Experts of a small language model: 12 empty slots to pick.
Below are experts of layer 2 (counted from 0) of a mixture-of-experts language model. Rows are named router (the router's row for the expert), gate (a neuron's input weights, with its number), up (a neuron's input weights, with its number), down (a neuron's output weights, with its number) and show model dimensions 0-127. Each number is 128 + 32 x the weight over its row's rms, rounded and kept within 0 to 255. Numbers have three digits each.
Before each expert's rows: "gets" lists some tokens that make up at least twice as much of what it gets as of all text. This comes from a sample of Wikipedia text that the model never trained on. Tokens count by the router's weight.

# expert 20
gets: "ation", " he", "ud", " a", " L", " Ed"
router:135107090142143152169143157149141088108158119190113102080170161140110166117112057174127158160129147151080171128101123093194166143148119155102108168095142119171115096161073153061197175123106105084160150144111127079128096146144122156184090167119097109107134081047163129111129062159106101133182125161087094116083150081110161099178125124151159124109112112108147132127082122101104113093067
gate0:160160138133138117148194105137111123130102089134141169097097120116158138159118125162210096057106146170149110129060137170144111107161173104121183131125178096097080137082145063072113183073072136152150115093160165141129113155147176097035150119174125184134139170191135102090121161082150142147094151126116168080150166174127087119139121172103107110151082154149092117122125116126134141123142
up0:087168136104220153119110035127136117137064126161124131109187156123102148104182078126085104165144174141119125179134111080138085149174099159159152175137123187125166126154135145138104152161123149083115113187143103082147144101180146193118101126089103135145145182101169102138121086144103108078146119135179122102123102123145152130123098170137156152089159146222093092159083109116133124116097
down0:120079138148194149089154170137165122176094109168129174106124082096118150073085103089146130156136139122174126100108145097148088184132119062126135132231110113147170130137144102117090139145100094156167155136100111128195080170202191145132099164173151171088135129101119149218139066112108089145111105124122094100127112087118175174129132146139087111118152156115115136135175091124110094120125
gate1:162095086065123139130161163094150096115147108163155135106058142141066089143101178126103117060099080107150173161123152142120166133168171082132089126076116148137104126115111141150135099159084171133123129127205170130045182146159089165118147148088141072152185080143086125135160143157106132110156158113101170187192138123158148164151076156123139152173122095146087129123099102140141105159165
up1:121122149115105146183139105148148157104026169147118148140100102059134173165108137076122145142127154139127146151103151157132120122105103088129206144137124131071129152154143116123128149126116096117154095085150167131144120131127087147066108122169122120140101215210149109110113106092113092158136081146194162166125124092145198147088128133156152204159133166130178123101079152061166117074129
down1:090132135120156113158120075144162151154175115077142110111124124147107161159136129122084195122155104096144103095095125124115173050193123105145088118128144151110098085123094140186066157133185151105170174144182084102133043134164083171058136085171087110150121132170164155162125102144108157152128115119171108198108104128155106093135108138163189164119156083127156146129103158165131160177135

# expert 46
gets: "\n", "|", "==", " v", " h", "==="
router:066135133143142167138138103157116145116128193174106135123122095120140165105201142077110174147093116126143119093106142145104113076163082149176190079097101146152104152091166091127186089109136109117135095077087157090156163137198081076128127090090119113074167098131155106115112173184129054102121115099063149139155115127151124132093097158140087161167087126114077161112152141142169184130156
gate0:139123185142145129114191126129048132118123084094140172078123134119153111142138121072132174187152163113126108178104162121191133084149142113142133105141122066164079142096101144142131161137142133097095107077163108175080118127142146140076159076112096111134135136129103168134140146097145092113184219091163102153178128134126117178160181169090216140160129139172155098099156128092073139111156
up0:104120101149110116139067116145181121122122163168094101151128157115085192194060139148145078080113123115106132093120134111105129175137086148133105131103157153060152153153183116086151122111135121156104129165097112088140137151120094103167103187159167136119146139132171116110145105090124130103041061157098153085087124151130165121099095090177032104057122126065139136132063128127125094124125
down0:083098167110094090172162098127104150134096158139140139120108099091125085088082144136121103098145122093106099131100135170145162117149115106088146115164112142156142108116117121097108158171144171129110155123156135148129054149110137078139146080088116108179203098112095156149058102153086169115186147123077209145138147196111124148190111093149155140126152061093174087090159156132096050132074
gate1:106171099105096123130153110076177102128105145158101138127128109095164146126136108109142124078150059074080143061089171117090082135117132157143116058107127165130143150107171118108124120093077101058053113094125185085069140094169115119125057158110144171097143124156124098155172122185128133134111122074077152133132141174120151124129138126148102172102101163140082147123146122060142211120157
up1:112154120117088122127158079066148102097125157140122157131090113125148140124155125081128133080164100089080147038084183109112115147100126159129118081119122155127122134169160130131119111106099072056078091121117173090074147103182116113139107169118114157069147112147129112161180146182151132149074149058075132170143158136137144137131170123150092188122090177161092135124160126057162191111167
down1:116098093133160137111137128143124170118090118134171112132112194128095122156122177134127116156132171159152153154187109140114181147183162112098144172118143079174142116144051129138144128183144126182152142105117047126132071114092133110120222124146138089162102085128149129066142152154101124171120098166209145136150164094126129086099144076149192066137144097098127173122094185122109082131153

# expert 86
gets: " |", " St", "ist", " Sc", "op", "c"
router:106094189082090065165160110116061156093140174127130122145133137175144140136072148147084084151192108187156076153121164091147131091183123147118156155183154137077109110168181192141116135112155134174118160157108165124139078078128106134100149183150114102118104108143133168184146068095124074148076114091094074123124136109132143090117136188168140127094154131156148113166160122134076127141117
gate0:139147137105097107134152106110146097139064114141142147135077091164141140139085163121126102071135107122149067217130164103122115164077088119180128143114111166153073110123205128120110184113113172103144084136171152060116119128121143178141161152093140099130160089190144101142090159146153053139209130110103150163109174098089111106198147133137145096145152074105164149097139129113191138123152
up0:134161172181115151159130136132112163148145131096113109111189137145118120153193116115100088138147148186085144082110148130129124075183107069100110090137128111171177191143075116097097113126079110104124174140118107219125138166139091059150145118120129117088129150117118078117187088044074175114152149084142120058171101150153138108076125137096122172148132138107086088151166120105117123164137
down0:115093094146151115139116171159099066126078129121130155141169078114151152108122146103191122139089134180068157137057155175162162191119161144132154115128140092109158119108148165095057098140120106135097196110128138105111158140108166097078099118128073143123150130092118167127136074060077145094155196157112140147090143101098081141133154130078123202153100150134050120133120173132094170117110
gate1:170114128144184147135151182157084147156083148129169118095138111103134113136153107098142126121131134144069075095094152096189124138140137104161124153164101140132187179121132059134085105057136133147065188163132144095105104114165141150153161096132086094121089118131137134111169172093185071134163163123079067094062140111104075137095104128083113151112117109071107100127195168067150146141111
up1:105142170119083112168063119082147127079123153094123119157159190125158144152088137132154154144108170049076172128136124157163156127096165107137185119113115158141086177132147107130160164129078144134136133120086109147104061111161106187152048111159133152133121104175149093128119143112129194119149158149147157135149106139105112099109069074209195129152096127156088117134082044112152129121131
down1:081151155125107096106151170113137184122112093099079164166129182156157166083082118148111163137098112155132149205125081107106136114169162068145081112132131109090090043126083150098128136158127099143166120162147093107167125097203098172202107090135102112072098125138098112070097131114108138094108123116135130171098074168135141082158156154131103180130133089132200148092150119095157118155149